From a checkpoint of a small mixture-of-experts model trained on Wikipedia: width 448.
Below are experts of layer 3 (counted from 0) of a mixture-of-experts language model. Rows are named gate (a neuron's input weights, with its number), up (a neuron's input weights, with its number) and show model dimensions 112-223. Each number is 128 + 24 x the weight over its row's rms, rounded and kept within 0 to 255.
Before each expert's rows: "comes after" lists some tokens at least twice as common just before its tokens as in all text; "mostly gets" lists some tokens that are sent to it at least half of the time. This comes from a sample of Wikipedia text that the model never trained on. Tokens count by the router's weight.

# expert 37
comes after: " | ", "–", "; ", " ", "| ", " ("
mostly gets: " These", " one of the", " one of", " Three", " eight", " Two"
gate0 [157 141 140 119 115 159 124 201 155 126 105  89 127 143 129 122 105 140 143 109 140 152 149 120 120  94 131 135 142  95 100  82 142 169  79 107 157  99 155 119 133 184 135  97 120 127 120 141 158 115 115 129 162  82 120 153  74  81 134 106 135  91 172 115 105 105 149 115 118 142 126 103 161 130 126 133 117 164 106 103 112 145  99  80 102 146  75 155 142 152  98 112 115 119 114 136 139 165 104 120 143 113 100 131 163 122 123 108 137  87 135 132]
up0 [150 115 122  83 155 119 125 152 146 124 113 141 123 120 102 144 112 114 156  89 136 153 140 150  90  98 136 101 128 130  90 111 160 163 129  93 162 104 143 125 134 150 130 124 111 137 135 114 138 113 157 139 110  78 164 121  94  84 180  97 174 116 118 111 111  87 141 137 132 162 112  90 151  86  96 143 137 154 171 168 173 126 121  94 111 140 112 138 151 175 127 116 112 116 149 123 128 111 134 160 166 144 115 126 129 124 103 117 171  91 127 137]
gate1 [ 99 104  97 117 136 124 111  83 138 151 144 127 142 107 116 128 159  95 140 153 142 127 163 144 159 127 141 160 138 145 125 149 176 151 100 105 143 133  90 126 121 125 129 132 112 168 165 151 119 122 175 151 127 106 125 116  88  73  94 166 137 128 136 107 155 148 144 123 122 119  72 104 123 149 103 124 125 127 174 139  74 146 142 161 139 142 111 116 115 115 101 144 124 112 123 156  98 111  96 112 143  89 114 142  44 117 127 154  92 164 102 112]
up1 [103 166 145 123 181 132 102 114 155  98 115 154  97 108  95 142 116 123 168 162 146 119 124 118  96 136 100 130 112 119 129 107 170 167 141 148 184 128 139 148 116 107  99 105 167 118  96  88  77  94 147  90 130 131 133 138 136 150 129 114 120 179 110 151 118 130 127 132  97 115 113 106 114 154 128 117 146 138  87 141 138  99 122 169 101 112 119  78 137 163 151 127 150 164 144 140 137 118 120 103 127 101 116 107 187 118 105 146 106 114 101 151]
gate2 [182 114 160 155 134 171  97 141  90 112 114 119 150 111 133 111 127 116 117 132 134 141 131 109 119 127 153 185 158 142 119 107 142 138 156 123 116  88 141 108 178 146 121 154 155 122 133 146 134  85 146 123 129 127 120 110 117 164 135 150 161 123 132 116 144 164 143 123 127 139 129  89 199 114 116 128 122 119 135 150 108 127 144 157 158 139 118 113 152  86 143 122 100 185 116 124 143  79 147  73 139 135 141 135 116 102 102  84 119 120  87 146]
up2 [117 123 122  92 118 120 148 124 144 129 110 143 109 150 125  89 128 124 163 141  80  80 123 136 108 139 103 118 142 117 120 174  95 133 149 103 109 115 166 145 116 120  90  94 124 130 115 148 160 138  77 113 136 127 107 171 151 162 109 105 141 127 135  92 146 127 120 157 131 104 137 136 104 181 126 117  93 135 101  86 123 128 107 120 107 131 117 106 102 155 119 129 125 139 145  97 117 166 133 140 142 149 119 151 150 155 159 176 160  72 126 140]
gate3 [139 105 102 119 170 148 136 112 156 162 175 108 117  55 122 132 131 120 155 140 124 139 118 115 124  74 137 111 155 104 110 123 154  99 121 139 124 155 174 151 122 135 130 130 126 117 116 143  70 108 147 134  98 110  69 101 146 104 121  92 133 138 145 107  53 141 137 124 146 135 114 111 127 120 137 161 145 164 149 123 119 154 116  92 132 157 125 181  92 136 113 132 141 169 138 154  84 160 109 124 128 160 131 181 152 118 113  86 113  88 148 109]
up3 [111 130 115 133 108 110  89 114 114 121 129 152 119 122 105  74 145 142 121 133 117 136 140 121 147 145 132 148 139 110 151 150 135 112 107 124 124 138 153 130 137 120 126 121 142 154 126 149 146 126  94 117 144  75 128 154 146 121 107 129 139 118 122 129 118 162 148 121 118 114  96 149  73 103 147 157 169 156 144 154 148 119 137 100 142 119 121 151 152 122  90 117 127 158 135 127 134 157 134 144 106 167 122 122 146 115 147 150  89 110 133 108]
gate4 [116 127 130 129 118 140  92 120 105 129 157 136 107 105 174 167 149 150 157 125 147 111 142 163 119  98 149 159 150 152 163 118 137 109  95 156 108  69 125 111 135 137 141 173  98 139 121 101 101  76 119 126 107 135  98 162 125 108  93 147 170 113 143 106 137 114 118 149 146 128  95 136 140 151  72 135 110 128 122 150  94 147  91 143 119 157 142  85 130 129 121 144 108 113 129  99  90 163 153 117 100 114 152 112 108 135  98 110  87 152 142 134]
up4 [105 146 123 157 105 101 137 165 146  98 159 113 181 118 161 122  98 152 122  99 134 114 138 132 144 140 131  89 132 104 116 177  98 142 119 151  78  91 120 130 130 174 124 116 145 150 143 127 178 154 127 150 118 165 169 128 111 140 131 138 128 144 127 108 149 178 163 131 123 126 100  87 141 110 175 127 122  82 142 128  91 139 170 102 158 158 113  90 157 125 145 104 129 139 175 145  96 106 134 154 157  88 121 119 124  96 124 144 141 109 150 136]

# expert 11
comes after: ".", " =", ")", "===", " |", "=="
mostly gets: "\n\n", " Regiment", " security", " receptor", " aircraft", " RAF"
gate0 [136  83 113  93  91  89 139 130 119 124 163 128 150 160 134 106 120 107 165 118 148 165 122 128 127  82 112  96  94 123 121 144 136 131 120  99 139 168 162 108 102 121 148 153 169 131 125 116 183 121  83 102 123  93 130 118 106 125  87 149 149 104 116 164  92 133 120 113 128 175 106 135 122 154  92 111 150  90 133 120 114 153 111 131  95 137 115 127  98 177 103 125 137 105 120 126 153 136  93 140 139 145  90 125 148 165  89 140 119 151 165 123]
up0 [120 124 118  97 115 148  93 111 137 111  84 153 180 138 140 140 171 124 143 107 107 171 146  85 124 144 110 120 110 103 116 110 109 141 166  83  84 120 164 129 157 100 155 102 115 136  94 127 134 109  98 116 150 125 151 142 104 158 141 101 121 103 141 110 156  90 161 147 111 112 114  86 124 115 161 115 142 118 131 140  85 146 119 150 127 167 125 141  91 132 113 122 127 136 145 109 141 133 121 146 137 132 113 107 146  97 151 145 131 142 123 103]
gate1 [137 122 149 122  97 119 122 124 138 124  68 156 164 102 113 140 132  99  97 139 135 157 160 138 139 159 113 108  68 130 126 155 173 148 111 150 138  95  96  82 130 107 141 125 155 151  85 140 136 187 148 177 117 124 155 131 136 135 104 145 106 169 102 133 109 141 117 132 122 131 161 127 140 141 110 123 140 180 122 121  84 127 131 124 116 161 165 123 161 146 151 125  90 133 122 105 124 111  74 166 202 127 124 112 179  94 112 147 106 133  97 124]
up1 [130 147  93 130  97 124 155 146 121 137 138 148 148  95 152 123  80 109  97 133 145 132 145 124 153 170 130  80 108 129 111 132 185 115 104  95 125 139 138 134  99 129 101 146 129 157 159 130 147 125 152 144 149 136 148 147 142 124 123 103 101 116 169 101 170 143  81 122 121 111 124 123 148 141 127 126 132 143 161 111 133 133 106 131 177 121 109 138 173 149 144 105  72 159 108 149  94 143 104 135 150 166 137 157 187 117 120 135 136 132  78 166]
gate2 [139 116 134 120 156 154 154 162 117  91  98  68 145 119 130 139 157 136 157  84 153 119 162 102 124 133 166 102 120  89 149  97 137  99 105 139  97  95 111 111 139 114 128 116 143  91 158 114 112 133 168 118 121 169 178 120 185 137  93 109 147  99 162 128  87 183 119 135 159 102 166 168 166 147 145 160 125 139 141 118  77 138 107 158 126 153  82  97 117 103 113 143 100 118 115 128 125 141 135 137 138 102  75 137 102  99 151 130 139  92 128  74]
up2 [118  96  98 163 114 133 154 154 111 144 121 104 157 122 128 110 148 114 125 130 163 154 168 116 127 146 142 148 106 117 131  94  92 113 105  86 112 129 155 152 151 117 107 106 132 110 142 146  90  84 144 122 113 134 178 130 174 141 114 112 100 143 130 143 134 125 117 176 158  84 103 139 141 160 121 148 122 122 125 159  86 123  93 151 164 133  70  94 125  98 100 128 151 143 146 126 135 142 165 157 144 125 121 150 131 113 157 110 159  70 163  97]
gate3 [154  97 148 161 108 189 134 110 107 104  98 128 119 173 129  94  69 139 147  96 121 159 128 122 131 112 151 126 159  84 120 152 125 147 131  82 125 117 104 149  86 177  52 123 133 114 102 130 112 135 138 152 146 100 128 170 137 140 132 134 148 140 132 119 107 160 109 125 133  85 132 159 106 124 144 150 151 111 126 132 115 141  92 147 156 136 133 100 132 123 150 146 112 118  92 127 147 130 127 183 152 104 157 122  98  85 159 106 133 124 128 143]
up3 [124 133 109 184 145 144 108 114  98 126  70 124 113 139 171 128 157 139 144 130 183  99 128 137 108 136 105 209 132 134 140 137 155 112 142 146 130 182 139 114 122 199 119 122 105 161 135 134 136 105 111 155 127 114 153 113 156 139 159 126 107 142  92 116 141 134 149 126 159 104 152 153 132 128 128 137 134 159 127 111 113 118 159 113  98 146 133 145 116 122 153 114 153 150 147  77 150 100  81 103 137 113 137  97 139 108 117 128 171 102  97 135]
gate4 [121 120 119 111 121 133  92 114 111 134 102  91 114 100 105 124 144 133 174 102 108 147 143 158 109 164 105 142 124 103 151 127 117 168  98 114 116 115 188 154  90 121  97 184 113 154 132 117 117 125 135 149 130  74 117 134 114 142 145 166 132 126 177 164 161 147 160 150 139  90 151 136 127 101 105 113 108 106 112 164 118 134 152 110 105 160 126 137 134 131 141  95 163 136 124 109 106 159 125 105 137 156 127 164 152 177 151 151 167  96 148 143]
up4 [144  93 138 128 138 142 179 162 148 135 114 182 123 148 164 128 145 100 118 105 130 121 125  93 145 116 108 113 128 145 123 134 138  76 146 114 122  94 165 121 192 144 142 108 190 124 103 150 152  92 114  86 152 157 122 107 125 153 121  82 131 129 106 116 115 111 165 100 145 130 122 124 143 124  96 151 145 133 123  71 115  99 119 122 158 106 116 121 202 109 146 124 116 159 135  83  96 139 135 181  99 129 124 140 156 118 121 104  82 134 133 101]

# expert 22
comes after: "0", "2", ", ", "| ", "1", "- "
mostly gets: "| Turnout", "å", " Adelaide", "; –; –", " long-term", " said"
gate0 [ 85 117 122  78  84 135 140 129 140 121 141 157 171 139 107 111 132 168 127 107 161 137 158 133 105 118 128 113 124 132 162 160 117 119 144 111 175 145  95 150  97 144 113 114 139  96 115 104 111 131 147 114 126 144 138 134 129 136 151 149 114 171 111 100 110  94 157 127 160 123 122 152 137  88 151  93 124 114 132  72 126 132 109  92 150 136 161 110 138 145 101 140 145  99 124 116 141 115  87 155 194  70 138 136 139 135 135 110 113 127 155 109]
up0 [115 141 133 145 138 108 133  76 105 159 130 121 138  98 160 112 117 126 150 111 126 135  88 112 134 137 123 108 113  91  69  93 146 146 121 135 168 103 137 117  78 127 113 128 140 122 147 151  95  99 100 137 126 126 117 102 107 132 203 155 119 136 111 160 133 151 132 127 172 102 115 164  67 118 121 119 100 137 130 136 121 143 143 170 116 104 129 170 115 172 206 124 163 131 161 139 122 121 153 175  97 177 107 119 160 145 136 106 109 104 118 134]
gate1 [161  87  78 134 109 106 190 103 141 130 133 104 129 117 100 109  88 105 105 104 160  76 130 172 148 117 121 133 105 166 105 135  98 108 147 105 125 131 122 138 118 150 140 139 153 154 111 177 114 147 151 150 109 126 125 143 109  98 140  97 113 170 168 133 167  52 136 110 160 107  79  98 124 150 131 132 168  88 131 134  79 122 174 124 147 157  74 147  94 162 121 119 143 118 125 107  79 129 143 131 148 140 135 139  89 105 118 142 125 118  73 107]
up1 [149 122 130 137 123 183 138 127 144 118 138 140 143 162 146 100 146 129 142 101 106 158 139 140 143 153  98 152  99 137 115 143 154 116 132 127 103 161 148 116  97 125 149 146 108 138 139 126 140 129  95 122 155  90 117 105 117 193 115 147 135  83 152 136 124 178  95 126 105 155 117 162 151 112 198 133 120 129 168 110 140 136 113 184 106 131 113 132  93 124 132 125  96 115 130 108 190  99 117 150 121 119 158 105 169 124 154 129 109 118 142 138]
gate2 [151  77 128 130 131 129 130 154 155  70 113 104 128 152 144 131 165 118 134 110 117 135 131 153 159 132 140 158 142 153 141 122 110 123 138  89 146 115 123 139 101  81 155 145 145 164 130 133 143 144 141 153 141 116 130 116 170  94 184 159 111 112 102 148 165 116 149 105 114 127  88 117 124  69 140 129  83 103 115 169  96 135 108 149 128  92 149 149 115 141 127 128 126 103 116 106 145 137 143 127 165  97 102 111 169 148 143 105 126 110 137 130]
up2 [108 170 127 135 111 120 164 151 158  99 122 134 141  98 149 138 101 136 118 116 102 145 132 109 120  94 167 118 139  88 152 134 119 110 126 133 113  81  95 109 132 162 122 119 146  91 157 138 142  99 167 135 140  97 168 116 114 133 122 122 135 117 185 144 114 139 154 171 132 133 140 163 122 116 140 126 126 122 162  88 147 116  83 124 117 134  90 126 112 131 121 141  99 131 154 100 159 114 181 123 117 134  96 134 131 133 119 150 130 124 121 143]
gate3 [ 99 135  90 159 133 179 136 170 138 167 112 119 112  91 133 139 124 156 155 131 121 133 136 121 125 125 107 128 122 128 113 123 125 134 113 132 141 124 132 143  83 126 113 164 143 109  56 107 141 123 158 138  77 103 151 137 166 145 138 123  80 122 112 108 123 103 136 145 191  99 183  93 123 105 153 142 127 123 106 117 144 150 151 155 148  99 161 123 134 145 116 139 131 154 136 130 103 151 110  89 117 103 202  99 140 101 129 136  93 155 163 136]
up3 [185 128 103 154 141 139 133 147 124 107 125 116 112 166 108 142 181  60 143 148 121 120 113 139  99 107 121 134  89 129 123 164 115 113 168 150  98 103 130 123 139 104 133 132 119 150 136 120 123 109 115 106 147 108 133 144 106 151  96  92 121 115 151 122  77 140  95 131 133  95 144 151 105 139 124 148 200 135 143  85 174 133 148 112 105 105 118 127 137 139 120 133 112 124 121 117 107 150 167 111 145  73  97 131  85 129 142 136 178 126 111 130]
gate4 [140 150 110 133 161 148  62 153 169  96 161  96  85 135 158 106 101 155 131 129 112 150 115 118 110 201 135 142 138 125 151 105 122  92 146 101 112  76 123 122 121 204 120 100 117 121 144 131 150 127 102 119 107 112 174 118 116 122 172 141 125 174 131 154  72 167 104 134 126  90 137 125  76  91 113  91 140 124 139 115  87 127 131 165 155 146 175  93 134 138 147 129 139  93 111 133 134 161 149 170  91  95 143 107 127 114 167 117 137  99 143  96]
up4 [134 154 130 154  79 108 102  84 129  91  84  98 128 154  93 141 100 146 133 140 126 143 140 124 116 145  95 104 103 100  83 130  99 133 131 137 189 133 121 106 116  98 150 110  76 111  86 113 131 104 125 174 144  55 113 144 110  97 155 161  87 114 128 144 129 105 139 127 183 148 149 138 132 150 115 151 131 123 122  95 129 122  93 121 140 145 158 130 129 126 112 140 137 148 126 176 117  83 113 149 106 146 140 118 141 136 119 122 157 155 140 154]

# expert 4
comes after: "2", "1", "| ", " In ", "In ", " in "
mostly gets: " | Episode: \"", " ISBN ", " Album", "- \"", " | Nominated |", " | \""
gate0 [131 153  89 127 164 124 116 122 129 153 104 135 122 160 113 133 116  96 106 110 128 131  92 133 106 117 122 148 144 137 103 108 187 152 109 127  84  86  94 144  96 123 130 175  97 121 129 163 136 114 152 150 139 127 129 147 104 175 139 106 125 138  92 115 107 123 110 125 117 163 132 172  84 104 109 168 138 107  93 108  94 131 169 115 121 131 114 127 101 106 141 145 125 114 125 126  85 148 131 120 140 147 131 105 112 151 146 119 111 137 104 101]
up0 [120 136 103 166 170 122 107 133 130 163 111 149 103 111 132 132 131 181 200 127  91 113 149 137 142 150  98 127 124 129 105 141 130 146 120 140 113 135 120 115  98 121 108  96 122  85 107 141 112 153 141 125  95 103 142 110 128 112  99 160 155 114 134 126 137 118 127 134 155 133 109 128 109 133  98 100 110 152 130 149 146 144 113 104 128 174 173 135 111 103 139 182 126 134 123 145 105 152 185 149 154 143 136  85 104 135 129 116  95 128 141 134]
gate1 [111 116 104 150 160  97 113 130 169  70 105 111 153 137 166 102 146 135 129 161 167 116 196 135 130 115 128 118 136 158 133  93 123 161 156 147 169 177 114 147  62 158 137 140 149 116 115 155 163 102 142 166 120 163 140 154  97 103  97 120 116 145 129  90 135 129 138 156 116  68 144 133 147 120 138 133 137 120 109 154  90 124  97  99 108 168 172 119  96 115 124 106 149  93 128 166  89 176  91 117 162 126 141 168 122 115 139 123 109 107  88 129]
up1 [109  82 110 116 171 122 170 108 129  90 121 121 143 154 129 116 109 164 127 145 148 139 137 168 111 184 132  92 153 130 109 160 141 131 138  92 159 134  92 156 121 124 122 133  81 134 125 148 138  94  93 152 104 153 143 106  63 137  97  97 136 134 101 129 107 139 118 133 159 107 131 128 126 109 141 132 116 123  99  95  98 106 127 151 126 100 215  85 106 145 116 111 143 164 150 130 137 166 156 111 161 140 154 182 108 132 203 150 125 133 124 113]
gate2 [106 115 173 108 121 105 145  73 119 138 111 110 159 131 188 146 135  63 104 156 120 132 146 160 140 136 144 139 125 112 148 133 143 142 148 177 163 124  88  99 101 123 126 118 131 101 101 140 106 122 132 119 128 160 116 138 118 106 160  76 149 112  75 116 117 121  88 112 146 114 134 165 149 144  98 126 157 143 136 114 100 145 130 113 132  98 133 121 165 132 151 129 113 102 123 100 128 128 125  90 126 147 125 161 121 145  95 130 102 140 128 148]
up2 [133 105  87 150 161 149 121 130 113  98 147 149 115 119 112 151 172 142 119 145 130 157 160 131 107 184 111 120 119 164 105 114 128 156 167 136 113  84 172 120 142 126 114  93 119 134 140 163 165 136 157 145 106 167 123 134 117 129  71 159 156 143 130 118 133 140 119 161 128 117 146 112 166 125  97 129 136 127 153 118 120 138  87 136 109 119 122 128 123 130  80 124 171 117  97 124 130 138 141 131 125  72 118 122  74 130 128 120 157 148 120 121]
gate3 [139 138 147 121 172 145 166 128 122 126 132 125 120 106 111 106 116 154 121 110 130 177 136 164 122  96 136  94 114 125 126 147 120  73 154 125 149 108 121 159 102 136 110 154 137 113 144  89 153 134 152 107 160 125 121 120 115 157 118 118 117 120 144 120 132 106 131 130 153  96 102 118 103 161 130  97 170 143  85 125 144 114 117 120 105 127 137 146  69 144 159 142 108 139 132 119 115 116 122 126 110 116 143 111 148 136 132 179 152 101 212 145]
up3 [125 123 160 108 119 109 132 110 161 177 137 123 132 158  96 152 119 108 142 127 101  82 106  95 156 144 139  96  97 160 135 110 148 161 117  57 144 125 127  61 154 106 138 144 120 142 141 150 130 111  86 137 110 122 159 106 108  97 152 153 126 127 108 110 107 112 123 103 133 145  87 107  98  61  85 135 136 141 115 147 101 116 111 123 149 107 115  79 130 174 139 121 162 146 118  98 137 155 144 110 159 162 126 148 131 124 135 120 158 182 103 118]
gate4 [166 143 135 145 129 137 114 143 114 103 119  84 131 123 119 139 100 105 117 117 154 109 101 125 131 139 168 145 210 109 138 109 158 102 148 162 107 129 136 144 156 119 130 149 168 103 135 128 125 155 127 155 139 138 142  99 135 170 118  86 162 127 115 133 128 121 151 172 110 106 136 104 159 160 147 140 134 137 106 154 110 143 111 133 131 142 137 140 114 163 104  95 142 137 145 172 139 135 105  95 118 137 139 146 146 113 130 132 173 102 132  98]
up4 [100  78 102 141 163 138 171 159 139 122  94 129 131 137 114 151 154 117 128 126  99  85  94 114 120 173 118 140 148 132  91 154 159 151 131 137 109 135 140 176 126 128 160 120 113 146 158  89  63 148 159 118 176 125 112  99 106 124 157 121 129 134  68  79  99 133 157 180 114 124  91 151 149 118 107 107 134 147 168 127 125  97 123  94 118 128 116 116 106 126 157 127 128 133 126 118 138 127 129  94  99  59 150 115 103 149 152 114 148 126 167 139]

# expert 32
comes after: "1", "–", "\n", "2", "4", "3"
mostly gets: " | @", "; R", "| Gold", " | Final |", " Gl", "- R"
gate0 [139 156 118 120 163 158 109 117 140 121 102 146 132  98 135 186 114 118 131 136 150  69 139  82 159 117 159 103 109  95 105 119 103  80 110 153  83 114 103 154 134 136 151 156 155 137 113 153 183 118 114 113 118 128 140 128 120 151 152  59 130 148 145 139 135  89 125  96 110  81 132 125 112  99 147 106 112 142 140  87 148 101 143 109 130 138 108 129  88 145 166  93 161 114 137 149 127 113 168 124 101  90 157 129 107 136 143 110 122 113 102 112]
up0 [106 177 117 126 140 135 107  93 122 135 129 137 123 134 119 158 134  85 121 163 133  72 105 125 157 104 120  80 110 125 116 149 140 123 105 139 102 130 113 107  91 149 148 141 153 126 138 103 164 138 112 119 148 178  91 109 129 133 156  63 120 119 116  99 150 177 148 164  97 121 146 173 151 123 163 143 113 155 153 143 116 107 125 134  98 112 102 144 102 122 178  98 139 124 110 126  88 144 152 146 135 145 127 133  79 135 183 127  88 121 111 111]
gate1 [162 143 122 187 127 174 119 158 113 114 114 125 175  55 122 123 115 129 116 136 127 183 154  98 137 127 129 146 109 136 150 146 101 159 134  96 149 106 125 137 149 179 128 117 105 112 165 135 139 110  92 105  87 127 126 140 131  94 139  86 141 141 112 126 120 121 135 113 123 120 143 122  63 140 104 153 142 132 152  68 145 135 134 175 136 123 121  75 111 141 151 144 115 116 124  45 128 136 140 149  74 126 164 125  82 118 144 115 112  92 107 146]
up1 [115  95  96 119 119 117 120 130 103 124 127 116 163 137 180 127 131 133 147 130 139 121 148 130 122 127 154 142  98 146 167  89 131 153 107  69 125  91  81 123 152 118 137 176 125 131 156 110  97 103 131 120 152 130 142 140 153 118 128 114 112 101 125 124 113 163 110 146  96 111 111 127 146 120 136 119 155 136 144 120 164 146 129 110 121  75 159 133 149 145 127 163 105 146 127 140 118 145  90 133 105 142 150 121 117 131 147  79 190 131 128 123]
gate2 [137 125 142 133 135 174 116 115 131 121 103 132 157 125 127 147 190 109 127 144 144  79 106  85 146 125 165 145 109 101  83 117 172 128 131 111 119 134 103 127 139 145 148 127 142 127 125 101 139 137 135  87 151  96 100 161 163 124 173 118  97 117 109 142  71 133  85 111 162 114 150 152 149 168 110 116 144 119 143 139 145 167 134 128 126 122 123 121 139 117 121 156  97 142 135 126 104  88 178 156  86 152 126 124 129 120 121 121 151 141 115 116]
up2 [ 91 142 164  95 146 161 144 165 115 116  86 134 127 138  81 131 157 161 100 155 135 154 112 115 148 141 143 147  80 107 125 139 149 159 162 137 114 128 106 141 156 127 174 149 169 170  76 141 136  93  93 124 138 109 119 155 135 101 125 108 138 129 137 113 128 137 141 127  68 119 182 159 141 136 115  97 180 166  86  84 128  84 129 115 140 145 124 100 106 140 127 164 167 106 140 142 172  64  93 128 124 138 134 141 138 116 130 126 117 111 131 106]
gate3 [118 179 145  92 182 115 125 176 131 131 180 121 177 163 136 138 149 131 107 146 131 130 102 146 116  93 127 166 121 132 139 102 160 141 113 148 123 151 181  93 117 128 133 108 137 162 164 107 125 142 117 129 146 132  97 127 157  94 141 139 129 128 158 134 140  98 124 146 136 161 129 119 127 189  93  97  74 133 121  84 113 143 142 103 108 154 139 122 163 130 111 119 124 151 110  87 138 151 108 100 112 127 170 146 114 120 102 163 149  74 111 114]
up3 [157 111 157 125 134 102  75 168 134 131 135  66 106 119 139 125  80 124 153 139 139 144 142 173 132 130 136 145 159 140 154 129 134  97  98 126 118 175 167  92 125  87 169 165 133 116 122 136 107 134  99 125 119 145 150 131 118 110 168 104 120 123 156 114 108 116 142 146 139 137  96 118  98 134 136 105 179 111 123 130 148 129 126 107 143 101 129 185  91  97 137 139 105 124 172 156 143 137 133  89 126 159  91 128 149 118  96 153 133 133 128 130]
gate4 [126 164 144 157 118 142  94 159 139 162 121 134 204 106 141 135 129 114 148 137 136 148 134 151 137  83 148 148 106 133 175  80 106 142 157 112 113 116 156 109 149 116 121 122 137 130 167 157 137 111 140 115  90 142 119 156 165  81 147  78 159  93 162  87 105 137 140 154 119 153 149  94 122 135  83 161  92 140 149 143 122 103 127 120 141 164  74 149 130 127 153 138  78 111 151 117 130 117  91 129 155  85 153 142 153  87 121 163  84 110 123 145]
up4 [135  46 147 134 163 151  72 146 120 131 103 136 123 127 118 114 100 138 118 150 126 163 139 134  89  87 132 114 142 159 118 144 154  96 134 131 143 114 192  93 120 121 141  84 157 132 149 134 143 139 195 187  99  95 113 130 146 135 102 162 132 114 149  95 120 144  99 118 157 128 131 130 125 123  92 127 142 126  93 155 115 129 140 107  98 109 109 180 120  95 147 109 121 133  99  94 109 143 142 134 163 132 128 128 151 149 125 126  86 112 106 138]